config.toml
d_expert = 32
activation = "swiglu"
moe_layers = [1, 2, 3, 4, 5, 6, 7, 8, 9, 10]
balance_loss = 0.00693
train_tokens = 669800000
steps = 4482
Below are experts of layer 6 (counted from 0) of a mixture-of-experts language model. Rows are named router (the router's row for the expert), gate (a neuron's input weights, with its number), up (a neuron's input weights, with its number), down (a neuron's output weights, with its number) and show model dimensions 0-127. Each number is 50 + 12 x the weight over its row's rms, rounded and kept within 0 to 99.
Before each expert's rows: a language model's description of what the expert responds to; "comes before" lists some tokens at least twice as common just after its tokens as in all text. This comes from a sample of Wikipedia text that the model never trained on. Tokens count by the router's weight.

# expert 16
Inner digits of four-digit years after the first digit, as in 2008, 1980, 2024, in dates, filmographies and career lists.
comes before: "1", "0", "2", "8", "9", "6"
router:33 32 62 61 33 48 47 46 63 45 60 49 55 45 38 72 43 52 32 46 59 43 61 62 75 46 50 41 50 42 27 43 49 49 42 32 69 50 62 53 51 64 65 53 57 51 63 59 41 44 68 56 51 51 38 30 55 46 67 51 72 55 38 54 52 53 41 71 52 41 32 90 44 50 41 21 50 63 71 72 78 71 61 54 60 46 52 52 66 45 31 50 38 65 54 51 55 59 39 42 57 54 43 56 53 46 34 32 63 47 45 50 69 44 61 60 31 58 44 65 51 53 36 49 67 42 40 57
gate1:46 34 39 53 40 40 51 38 81 59 41 24 33 42 46 45 57 54 59 53 34 55 48 32 39 51 48 63 70 42 53 64 60 36 47 45 61 59 52 77 40 62 49 47 45 57 46 43 53 61 41 60 46 51 55 44 57 88 41 47 41 65 56 64 49 68 56 41 52 35 43 55 62 34 49 25 34 73 55 37 53 61 36 38 58 61 34 47 82 52 28 51 32 59 43 45 51 29 59 42 64 52 69 42 46 58 56 40 45 58 64 43 31 40 59 58 49 81 47 63 60 54 57 46 47 38 57 55
up1:56 42 62 55 42 75 61 40 41 40 40 39 40 66 45 39 46 64 62 29 42 49 39 55 52 62 68 51 51 54 62 46 45 55 39 61 53 56 59 51 48 46 46 61 45 41 45 44 58 52 44 26 45 23 39 72 46 84 46 38 54 60 56 51 54 42 56 64 40 35 44 73 77 34 66 50 40 59 48 44 25 42 44 42 47 39 50 24 79 66 17 51 37 34 37 42 54 44 61 27 47 33 67 56 49 48 57 56 49 68 46 49 55 45 50 70 43 43 46 58 53 37 30 40 53 34 59 42
down1:41 44 47 61 49 42 60 38 67 69 61 60 50 26 53 58 46 40 58 42 59 32 50 51 64 49 61 57 71 60 68 50 46 41 52 48 59 55 55 52 34 40 32 33 47 47 39 52 50 45 24 49 51 33 40 49 38 64 31 55 28 54 73 47 27 67 67 52 49 51 63 60 74 47 52 50 47 85 77 72 42 51 44 44 36 36 38 45 49 50 54 45 58 60 42 56 51 42 43 74 47 38 59 59 56 46 59 51 55 44 33 49 52 58 46 27 48 62 56 78 44 61 32 57 71 38 35 69
gate2:31 29 32 44 54 32 54 42 56 37 51 30 36 53 44 29 68 59 51 54 43 49 61 37 59 55 63 52 70 50 45 51 50 44 45 55 65 49 33 52 38 40 43 54 50 67 34 41 65 45 33 61 43 57 38 43 66 65 52 41 46 46 48 38 45 47 49 58 66 35 44 52 71 44 55 44 28 59 43 65 42 40 63 39 39 63 44 52 70 64 41 41 61 66 42 57 63 24 60 48 37 48 77 40 41 68 66 41 43 70 65 40 39 17 56 57 56 44 50 60 35 28 37 46 52 23 38 39
up2:24 39 30 69 24 47 44 45 58 44 57 53 40 49 46 46 47 58 33 59 40 48 58 59 83 52 45 62 55 57 47 38 62 51 72 43 78 54 42 47 41 42 35 47 52 56 55 44 61 38 43 57 52 61 39 25 67 48 68 56 62 41 62 51 42 43 24 79 66 45 33 45 66 70 41 47 53 65 53 54 64 44 55 37 33 52 53 41 54 49 44 27 53 31 63 59 55 51 36 58 56 66 62 36 63 35 51 40 53 71 53 51 54 29 68 47 59 51 62 50 39 40 31 34 63 39 57 44
down2:38 57 40 65 48 27 34 54 42 44 39 55 26 36 52 25 63 57 55 72 44 51 46 39 42 38 60 61 42 60 51 48 50 40 45 48 41 30 47 50 56 44 66 63 49 39 49 30 69 58 18 55 64 52 65 50 44 59 50 48 21 58 75 44 39 48 65 45 52 51 49 48 59 44 71 62 47 60 52 59 47 46 55 50 75 51 58 55 29 40 25 25 26 62 44 61 59 36 53 31 37 52 40 54 64 53 52 60 54 23 35 32 51 52 56 60 61 36 50 69 31 62 54 41 53 43 51 51
gate3:63 30 31 54 36 54 74 52 31 38 42 54 50 32 53 72 45 67 24 76 43 40 64 61 59 54 49 67 68 34 49 53 53 45 50 60 49 43 27 37 63 49 35 50 53 46 64 45 45 60 55 61 52 61 65 47 43 46 32 52 50 32 45 68 38 52 66 44 22 57 55 32 35 40 55 53 51 47 53 51 44 54 35 51 48 36 61 58 34 46 53 46 46 68 65 38 26 40 19 45 47 46 54 50 47 76 62 48 43 58 62 47 36 28 49 76 61 53 54 58 52 31 45 55 33 42 57 58
up3:45 50 35 62 45 54 57 46 44 59 62 53 43 46 38 63 53 56 41 37 64 21 41 58 38 33 47 50 60 35 56 53 45 45 57 46 58 46 25 46 35 58 37 78 65 41 48 53 49 53 33 68 48 59 46 59 45 69 52 39 57 46 42 64 51 41 40 50 34 43 51 59 27 67 60 45 64 38 41 67 36 51 42 65 28 42 29 29 47 38 36 54 22 56 30 42 43 48 41 45 57 49 43 29 68 53 66 52 73 47 46 33 60 57 59 54 33 72 51 67 55 38 41 41 49 59 71 22
down3:61 55 37 36 32 44 52 39 59 58 52 35 52 51 53 52 52 54 58 66 53 40 60 53 49 40 68 34 38 50 48 59 83 48 49 52 46 39 56 38 51 43 39 43 72 42 66 49 47 42 36 44 60 38 40 55 46 73 75 61 64 62 34 63 57 61 53 53 53 56 35 36 33 63 49 38 43 56 35 30 36 46 41 50 06 30 43 26 36 64 37 50 65 71 43 61 57 52 56 25 64 61 69 80 44 48 53 48 43 65 45 52 56 54 37 47 48 45 57 31 47 55 61 58 51 52 49 33
gate4:49 40 69 58 59 50 56 38 41 43 73 66 53 46 58 50 51 61 32 75 54 48 51 51 39 45 47 45 69 22 57 63 64 07 47 33 46 24 44 42 47 65 70 34 52 53 67 45 51 49 46 40 66 59 63 45 49 64 28 50 50 45 35 50 43 30 34 51 43 70 54 48 57 66 37 25 38 55 49 53 50 25 42 37 35 46 50 57 57 51 39 57 50 50 50 62 47 38 46 45 57 47 39 59 30 46 54 28 42 32 39 50 58 42 59 58 81 47 42 50 40 43 60 49 37 46 29 58
up4:65 65 30 33 52 44 45 66 37 55 34 59 41 37 47 43 33 51 56 42 63 45 45 51 43 53 53 54 48 82 49 30 27 77 44 44 45 63 49 54 61 33 37 70 54 54 37 45 31 49 44 47 42 44 43 50 42 54 58 38 55 44 67 36 62 57 61 43 61 36 53 53 35 45 74 75 66 44 65 45 54 57 57 63 59 38 51 30 41 54 58 54 63 43 41 21 26 73 59 66 58 49 46 37 63 58 53 62 54 69 62 53 54 40 33 45 18 66 70 45 54 52 44 49 44 50 60 44
down4:44 56 45 45 50 50 30 47 44 59 49 43 55 57 46 62 56 52 43 64 51 51 51 42 65 43 51 54 57 27 51 63 58 38 49 51 57 63 23 24 50 59 62 46 69 59 49 53 50 35 50 57 49 43 40 64 48 64 30 51 75 35 60 33 43 63 54 47 49 57 70 53 40 51 66 63 31 69 47 49 53 45 50 36 59 51 42 54 71 25 17 55 62 59 41 53 53 42 36 56 50 41 49 49 43 75 43 63 32 29 34 59 68 52 27 47 34 53 58 77 67 42 50 68 71 46 66 74
gate5:54 55 49 46 63 65 29 37 50 53 61 60 41 58 51 54 26 45 44 63 47 60 56 33 74 48 66 37 53 72 42 50 53 40 61 42 49 44 32 54 30 40 40 72 36 52 55 63 38 31 33 34 40 39 67 29 59 69 30 62 64 27 53 46 71 70 37 51 49 56 37 55 59 55 43 42 58 58 67 48 56 54 50 36 44 46 37 64 29 57 62 43 33 59 46 49 81 62 59 27 51 58 40 53 57 55 61 55 60 24 54 67 55 46 40 33 58 59 55 60 65 63 45 42 37 62 39 54
up5:49 52 67 64 45 50 59 51 51 35 68 47 54 35 47 41 73 59 32 48 42 36 51 54 31 45 45 52 59 48 58 28 53 47 44 59 26 48 50 39 60 80 66 43 58 63 37 40 56 63 60 82 72 66 52 77 27 34 64 38 48 75 43 57 32 43 52 56 48 32 55 62 47 51 52 58 61 36 46 44 46 42 44 53 43 68 40 52 76 44 24 77 53 37 65 54 33 54 42 60 44 40 54 63 52 43 36 37 36 65 41 50 43 51 47 58 48 50 42 39 47 45 44 35 61 32 59 47
down5:67 41 49 48 42 66 55 51 44 47 33 42 43 53 55 46 39 65 75 52 30 60 55 44 42 51 42 54 42 50 56 51 58 48 54 60 55 37 54 62 59 33 31 69 37 34 50 71 42 47 53 33 48 31 53 35 59 73 33 33 35 39 66 62 62 58 47 37 47 67 56 22 51 37 41 68 49 64 28 43 36 54 68 57 47 10 40 71 38 45 57 37 37 58 46 54 47 37 54 42 52 54 55 40 76 64 38 42 32 42 45 53 51 44 51 55 65 35 38 48 35 37 55 41 56 56 26 48

# expert 0
Pipe separators, spaces and labels in election and statistics tables, such as Votes, Turnout, Swing, Seat change, hold.
comes before: " |", " ", "3", " Candidate", "4", "5"
router:62 63 40 62 40 45 55 45 44 51 53 45 59 66 52 56 41 64 55 76 35 39 40 66 39 62 67 47 49 55 51 53 39 52 72 64 42 40 57 34 57 47 41 47 60 48 62 60 53 31 75 59 38 31 61 36 31 55 45 54 49 46 48 34 29 46 44 71 26 52 64 48 30 40 61 81 28 51 43 67 28 62 58 39 55 55 25 61 56 59 41 42 42 54 52 41 45 57 53 52 53 31 38 45 26 62 60 45 55 56 37 33 48 61 48 50 41 30 50 43 68 46 73 42 72 58 42 63
gate0:30 55 51 52 29 38 59 52 47 55 42 37 65 56 63 61 39 54 38 39 79 53 58 41 51 58 35 59 50 58 49 43 55 52 47 32 54 24 23 29 56 48 56 49 57 57 53 59 46 31 52 49 35 50 72 33 35 70 46 42 43 45 69 31 38 50 47 63 76 35 34 47 63 60 52 79 55 43 44 59 64 41 47 66 52 58 41 43 68 54 40 53 42 46 33 45 34 55 68 56 68 38 27 33 35 27 54 33 46 62 38 52 51 50 54 57 55 48 29 56 28 30 43 54 45 40 59 56
up0:38 54 55 59 37 49 29 51 65 44 59 58 55 66 61 50 51 37 52 48 54 39 45 54 61 52 34 67 44 38 53 53 34 34 36 48 43 40 46 60 51 60 41 39 35 73 54 50 45 31 62 67 51 61 51 57 35 49 44 59 71 34 41 62 51 43 52 48 73 55 37 76 59 64 54 61 71 67 47 55 69 55 52 52 59 55 54 51 36 34 30 58 37 47 26 52 19 53 65 40 56 50 44 47 28 32 58 41 33 77 42 51 45 50 77 31 54 46 25 55 41 32 64 31 55 64 53 43
down0:40 50 42 40 47 50 68 50 43 52 52 43 58 50 50 40 62 38 37 15 43 43 74 49 63 37 45 61 51 33 49 58 45 36 65 35 60 60 48 71 50 56 42 47 53 66 45 44 50 70 58 60 51 54 64 47 56 43 50 24 63 64 47 54 45 50 31 43 49 51 53 36 66 44 40 67 52 57 60 33 53 36 62 49 58 34 33 50 30 27 55 46 32 35 50 58 80 31 68 58 60 44 55 54 38 95 39 46 68 60 67 46 44 41 53 61 34 61 49 39 55 44 46 38 36 62 54 37
gate1:28 36 43 62 53 54 63 37 36 48 48 40 61 44 35 75 61 49 43 24 36 46 45 37 38 49 61 59 36 52 50 65 52 38 56 84 63 66 62 34 34 37 39 39 52 51 65 44 66 61 57 32 42 28 44 59 41 74 21 65 31 47 62 38 50 60 43 40 39 32 61 62 65 42 47 71 56 70 35 51 52 57 49 30 37 46 55 49 63 47 53 62 48 38 48 65 51 43 42 38 41 47 45 46 37 58 69 37 43 45 29 54 47 37 59 39 48 38 46 54 44 32 35 47 43 56 48 72
up1:45 54 63 35 54 37 37 55 58 46 49 58 38 36 72 31 38 58 44 54 62 75 65 50 64 41 49 33 65 48 51 37 50 55 45 07 55 49 48 76 67 82 65 60 52 40 30 41 43 40 36 45 57 52 62 50 61 30 75 36 54 45 47 34 55 35 51 38 42 53 47 42 63 54 48 28 36 27 59 49 32 39 60 53 59 46 53 52 31 54 67 46 65 54 57 44 47 47 48 59 55 51 51 48 74 45 31 69 45 61 53 44 61 50 42 71 45 51 56 29 57 48 52 58 36 39 51 41
down1:41 29 47 48 27 41 47 48 47 45 75 67 47 56 58 24 59 43 22 88 41 44 60 35 42 54 34 45 39 49 46 60 39 47 49 49 63 35 62 43 38 46 53 56 49 63 63 51 59 47 31 48 60 54 63 53 60 26 53 53 67 67 71 75 49 64 60 61 50 65 39 57 47 55 37 50 33 21 36 45 35 32 65 63 23 51 46 46 41 54 60 34 67 51 37 80 55 50 31 45 50 48 47 58 47 49 42 47 46 53 45 49 47 37 34 52 45 53 46 64 45 64 36 48 40 55 45 54
gate2:59 47 69 68 67 47 65 49 48 33 21 50 58 35 56 66 47 42 48 74 50 43 49 57 60 39 43 47 53 30 80 67 41 28 29 55 55 27 51 57 46 55 52 34 42 63 74 75 30 54 50 46 57 35 65 64 55 41 27 56 38 53 47 45 57 37 64 46 52 50 47 69 47 55 36 51 45 28 53 53 51 47 46 39 47 68 38 69 52 29 51 40 47 50 60 49 25 43 46 66 49 35 54 61 44 73 44 40 33 61 50 44 68 46 58 56 51 36 65 41 51 71 47 56 54 64 38 45
up2:60 57 54 62 74 60 55 72 49 41 64 60 41 56 36 42 34 63 31 46 55 48 56 51 50 48 61 42 56 54 66 73 41 52 49 57 60 70 53 58 60 38 47 52 62 49 71 43 56 53 50 41 59 46 74 57 45 51 69 31 47 55 35 36 52 28 49 56 69 62 35 69 65 50 37 39 63 58 72 58 33 37 74 49 45 57 56 42 58 54 50 29 44 42 67 52 61 79 57 49 55 39 50 50 61 64 37 36 24 43 64 49 27 54 59 45 48 59 33 35 64 68 52 47 52 31 40 75
down2:33 66 49 43 59 47 45 54 41 48 21 64 53 46 53 48 37 61 44 58 65 22 59 39 48 66 51 27 50 56 60 58 18 71 47 51 34 48 56 25 49 39 36 43 36 48 59 65 38 53 46 44 73 44 43 57 51 49 46 32 51 54 50 49 47 38 36 50 40 50 65 50 11 51 42 43 42 49 50 73 57 56 64 59 40 47 31 52 59 59 61 34 51 45 62 56 62 74 57 67 42 31 48 67 41 44 57 34 55 51 53 58 26 43 45 52 21 37 39 39 51 59 61 36 55 49 56 65
gate3:50 61 41 79 59 39 50 55 44 48 47 68 45 34 47 50 43 39 57 55 46 51 41 44 52 46 33 56 54 13 38 58 68 48 70 60 54 45 60 47 41 60 37 22 42 65 45 51 16 44 66 36 34 47 54 27 57 34 59 42 65 60 63 54 27 64 75 50 42 62 36 49 37 57 52 48 29 42 57 51 40 57 75 41 44 62 46 60 59 44 57 43 61 45 67 57 65 38 46 65 51 44 53 50 43 33 52 50 67 46 32 46 61 46 63 35 45 68 56 43 49 34 38 52 57 78 59 54
up3:54 57 18 58 55 69 32 50 53 23 52 67 36 45 66 61 37 48 57 65 58 45 31 41 35 74 42 64 61 44 48 45 40 33 78 52 53 45 52 36 69 69 33 49 45 55 41 53 38 34 66 48 58 59 60 52 51 47 60 60 26 52 49 27 43 57 65 32 46 64 50 49 28 61 54 71 52 40 68 39 44 48 62 33 56 57 36 59 44 46 47 40 56 45 60 61 53 39 47 59 38 55 50 54 46 74 73 58 52 53 33 67 59 65 53 60 55 49 55 38 66 53 28 52 66 67 54 41
down3:66 47 65 44 65 47 28 50 55 55 79 46 46 46 54 40 36 42 61 40 55 37 40 34 56 59 57 47 31 55 51 19 72 29 38 47 40 39 34 54 56 43 58 35 64 57 52 35 47 73 27 42 47 32 42 59 72 42 70 31 36 34 69 46 60 44 47 70 31 36 38 41 67 43 66 58 64 40 59 52 52 43 76 57 46 43 50 59 49 50 34 32 55 29 50 49 60 68 55 45 56 52 38 39 58 49 48 38 54 47 39 57 41 42 68 38 43 81 59 53 54 51 38 54 38 47 50 51
gate4:55 53 33 29 41 41 73 68 29 72 58 34 59 67 60 79 42 74 31 59 56 33 49 60 44 47 45 44 48 41 25 54 36 63 59 65 47 52 53 39 51 40 66 50 44 57 78 46 39 61 62 59 42 52 55 52 61 63 49 21 35 47 63 62 51 38 42 54 29 52 34 55 46 38 44 41 30 29 28 66 34 52 54 58 30 55 41 44 50 51 51 56 57 57 59 49 30 46 52 47 38 55 55 33 39 42 58 48 56 62 40 29 39 57 53 45 44 48 60 73 44 51 56 47 57 49 41 74
up4:42 59 48 51 43 53 68 35 57 39 59 55 57 44 38 48 26 59 52 54 54 70 33 54 29 40 51 33 48 28 48 44 35 54 57 55 44 51 55 66 55 54 57 58 62 42 50 52 40 46 46 43 58 42 42 49 63 31 58 33 58 39 49 38 59 51 54 46 77 48 58 56 28 45 46 52 56 49 53 51 48 33 54 42 57 41 54 80 24 67 74 60 64 43 76 67 62 35 48 27 56 50 69 64 28 47 84 36 60 53 62 47 15 41 47 61 34 48 42 58 45 45 49 44 55 47 29 51
down4:62 60 37 48 67 56 52 47 37 46 44 39 42 35 36 57 48 38 54 57 53 40 69 48 61 49 34 46 48 31 45 49 70 49 44 49 64 44 55 50 30 50 34 45 27 35 48 62 62 53 36 56 63 14 50 55 55 28 48 46 37 62 38 60 74 56 46 32 59 50 41 51 51 36 49 54 61 41 68 51 58 57 33 73 21 49 39 58 49 52 36 36 46 45 40 37 42 42 49 41 70 53 59 59 64 61 43 41 69 64 68 52 73 44 36 76 45 59 51 41 62 72 42 35 38 54 61 27

# expert 38
Single digits inside long numbers, decimals and coordinates, such as population density figures, times, averages, plus units like %, million, acres, ″.
comes before: " |", "0", "%", "°", "″", "′"
router:55 47 67 69 50 70 58 61 56 45 59 47 44 52 61 42 46 59 41 55 50 59 67 45 54 41 49 57 44 47 39 66 28 60 75 47 53 50 66 67 57 47 64 48 43 31 36 59 33 59 50 18 64 66 46 55 81 44 68 28 59 50 44 43 51 66 70 52 50 52 63 50 33 27 66 61 49 50 50 53 59 27 35 50 68 38 52 59 59 59 55 32 46 62 56 50 71 52 39 44 35 31 43 73 64 56 59 40 55 70 60 49 58 40 44 53 28 34 61 56 67 35 55 38 37 47 36 60
gate1:57 29 42 54 50 69 45 58 58 75 55 54 46 11 47 55 39 50 54 50 58 49 53 64 55 49 40 43 53 46 51 49 32 70 38 43 74 63 39 72 68 41 23 43 47 46 57 67 30 55 43 39 61 46 43 43 47 56 43 42 37 57 36 34 44 55 63 52 58 68 42 27 45 45 37 50 83 32 65 39 43 17 51 51 60 63 47 64 47 53 63 50 35 36 62 45 68 65 54 68 56 54 51 59 58 43 50 42 39 49 61 64 40 47 55 41 71 40 54 35 52 36 41 39 58 56 36 53
up1:41 46 46 71 55 49 47 28 32 37 53 74 19 36 36 45 58 45 42 62 59 51 46 42 54 26 41 46 62 53 40 57 43 53 05 44 65 30 55 54 61 53 53 51 48 33 68 48 29 40 53 38 61 51 44 37 38 42 44 58 57 66 61 49 40 40 51 40 36 55 57 33 58 45 53 58 45 45 56 33 56 53 41 39 51 58 51 60 59 64 48 46 57 61 77 59 35 31 64 61 51 50 51 53 51 27 65 29 32 51 46 52 38 35 53 64 28 38 47 61 72 45 62 45 29 46 43 46
down1:67 47 43 42 40 46 42 58 58 41 71 55 42 66 56 60 32 53 48 57 72 40 65 49 53 57 52 36 55 64 28 22 46 50 40 51 49 48 53 56 53 45 67 65 47 47 52 41 60 25 58 51 61 56 45 56 28 37 44 38 48 46 60 47 61 53 57 47 39 53 43 46 68 46 34 38 34 83 58 44 78 27 55 39 44 42 80 35 35 50 48 71 64 53 41 53 48 49 58 44 47 46 49 64 57 58 73 36 48 20 68 65 28 36 62 52 52 41 65 65 58 47 50 53 56 46 59 72
gate2:60 67 53 57 50 60 65 61 43 55 63 47 34 43 62 39 28 43 37 31 29 60 46 53 58 49 28 61 38 35 39 52 53 44 58 67 86 55 66 54 59 42 49 36 45 46 64 49 52 44 58 42 54 31 42 45 42 68 55 41 71 43 61 43 43 45 54 65 38 37 62 49 15 31 54 62 40 34 73 41 62 53 27 58 43 39 48 34 49 48 49 51 61 74 43 49 52 42 43 45 27 71 72 65 43 33 46 60 38 52 62 52 42 63 41 40 33 51 59 58 53 59 41 38 39 65 39 49
up2:51 65 34 39 66 47 58 43 34 45 48 56 35 33 20 41 42 32 58 19 44 49 66 55 51 26 47 46 32 50 48 67 40 62 53 58 48 53 57 43 61 45 65 47 42 34 29 51 39 40 50 47 65 44 20 47 44 74 70 50 51 40 44 60 62 40 42 55 37 53 61 50 62 45 57 54 66 20 53 75 59 60 55 56 40 49 39 49 56 51 69 49 48 73 48 40 63 39 27 60 44 53 58 39 56 38 40 59 44 42 41 49 37 64 46 62 31 58 48 60 68 45 37 81 46 52 45 41
down2:49 61 70 56 55 44 52 65 54 62 64 55 52 53 40 43 61 73 48 46 58 57 35 36 66 64 37 70 38 62 36 61 44 50 37 75 68 65 70 58 47 79 68 64 40 50 48 62 50 52 50 69 55 43 51 80 41 67 41 54 40 44 57 37 59 50 31 42 59 55 65 42 48 62 61 56 40 54 41 50 63 52 53 49 53 53 59 51 63 37 55 46 28 41 67 61 57 73 46 47 40 47 48 10 66 63 41 53 43 59 59 63 44 41 47 39 58 57 58 53 16 73 58 59 41 54 53 46
gate3:49 86 46 40 35 42 52 40 77 39 54 29 18 63 42 41 57 53 47 43 38 45 75 50 44 58 42 47 41 43 50 57 31 44 61 41 36 49 72 49 66 77 43 46 51 45 44 70 37 40 36 47 43 41 60 28 65 51 66 33 44 65 54 53 52 51 65 34 64 54 49 53 52 47 56 49 48 67 31 52 27 40 57 48 47 67 53 53 50 64 65 38 61 41 58 56 42 28 44 61 51 44 67 66 67 37 40 47 45 37 54 58 70 49 57 47 53 50 56 29 54 58 71 59 43 73 37 47
up3:42 74 47 36 52 42 46 27 68 35 56 40 23 53 57 26 80 35 48 44 47 57 54 40 54 54 63 20 53 47 49 49 47 55 37 42 41 47 53 49 49 78 58 54 46 45 58 50 38 48 37 69 42 43 38 53 32 56 39 24 73 70 52 42 64 37 56 33 71 60 48 52 35 47 55 55 57 64 28 59 53 58 57 57 52 44 56 46 56 45 72 69 62 53 42 36 37 41 47 37 34 50 32 41 52 40 43 43 44 39 48 51 49 46 60 54 64 45 59 25 30 56 61 44 36 39 39 73
down3:48 47 21 39 48 27 65 53 40 51 52 59 47 39 64 50 52 59 55 43 47 47 63 34 43 52 49 64 49 71 49 56 40 30 66 42 43 32 69 52 58 35 55 49 44 35 68 39 26 31 52 58 56 44 45 38 52 42 57 54 27 36 49 54 57 53 46 62 68 28 49 60 56 45 29 45 46 80 48 52 65 54 39 42 40 65 35 44 50 58 55 36 41 68 65 57 62 62 42 47 52 20 39 48 97 61 62 45 47 51 45 51 54 58 40 45 56 64 78 57 58 55 52 49 39 38 59 42
gate4:34 62 75 55 58 41 65 37 44 64 43 45 58 44 68 42 42 39 39 68 35 66 63 69 59 43 57 73 32 48 49 64 53 55 76 59 39 55 58 60 62 45 63 35 60 47 34 41 45 54 46 67 55 70 55 54 44 61 67 29 64 33 31 41 52 44 60 40 49 48 55 61 36 50 50 35 61 45 43 35 59 49 31 51 64 38 34 54 32 36 76 40 84 37 43 63 49 44 47 64 31 51 40 53 47 25 29 41 48 60 46 37 54 71 47 50 54 44 46 51 61 50 49 65 63 53 39 50
up4:68 43 46 56 40 53 66 61 52 76 49 41 49 45 08 60 36 56 65 35 41 35 55 59 65 91 46 42 62 56 52 53 40 60 58 53 36 34 36 62 63 49 48 38 58 51 58 62 67 40 65 54 64 43 56 48 34 55 33 36 46 41 71 42 64 83 48 66 61 64 51 57 53 48 45 55 62 60 78 58 53 36 42 45 44 50 79 37 51 53 43 53 47 52 60 41 39 53 41 52 58 41 73 61 37 45 49 45 51 54 60 47 39 46 50 46 59 27 37 54 37 43 59 35 53 40 57 47
down4:56 39 60 54 65 34 65 36 28 60 44 39 35 42 57 70 55 67 35 42 43 49 34 48 51 35 57 58 41 65 66 37 60 55 63 42 58 60 61 36 46 48 49 30 44 65 42 55 49 58 32 53 40 41 49 30 55 44 53 55 29 59 38 32 56 56 51 53 70 48 39 55 67 22 35 52 54 26 50 50 70 68 47 67 61 44 30 65 48 49 43 60 57 38 54 40 26 47 52 53 55 66 52 42 73 44 40 34 69 48 67 49 49 47 75 50 59 32 61 71 26 53 50 63 40 48 31 49
gate5:50 55 44 72 42 58 38 69 53 44 48 43 30 57 68 50 61 44 32 50 47 39 44 51 31 44 49 73 50 59 50 47 60 57 70 63 58 31 47 54 50 66 33 55 53 46 58 54 74 38 50 49 45 54 61 59 71 60 54 35 68 72 61 67 52 66 36 65 57 32 54 65 26 54 43 39 67 16 50 37 32 37 43 42 42 48 60 48 58 43 42 48 51 59 55 68 57 71 41 61 46 47 45 54 46 50 67 60 58 70 47 30 55 61 37 44 59 48 44 33 40 56 45 49 39 30 35 16
up5:51 34 34 76 28 70 51 61 68 37 53 36 71 33 68 66 39 33 50 62 42 59 45 68 48 50 49 46 67 53 39 55 51 47 75 53 45 25 46 66 43 57 50 26 36 66 56 74 49 46 19 54 38 59 56 53 42 42 31 53 38 58 60 45 74 54 50 63 48 55 55 47 38 54 48 35 56 54 61 43 42 39 38 47 31 55 57 50 74 53 49 44 76 49 55 50 56 58 45 47 29 34 50 40 42 27 53 61 45 53 30 41 44 50 40 40 49 50 31 59 45 31 47 44 47 28 50 41
down5:69 36 53 43 53 53 36 58 43 61 52 45 40 58 40 28 32 59 49 61 47 55 57 64 42 42 56 49 37 60 60 73 34 56 39 61 65 44 59 52 64 47 33 36 66 41 34 64 48 74 56 38 44 59 78 47 44 55 50 65 60 63 74 47 68 43 48 54 40 39 56 61 52 44 41 79 40 29 45 57 68 41 61 63 42 49 48 50 51 41 65 39 67 54 54 38 70 34 55 37 75 25 42 44 40 52 42 60 66 48 30 28 42 31 51 65 43 63 55 33 50 43 57 45 44 40 69 41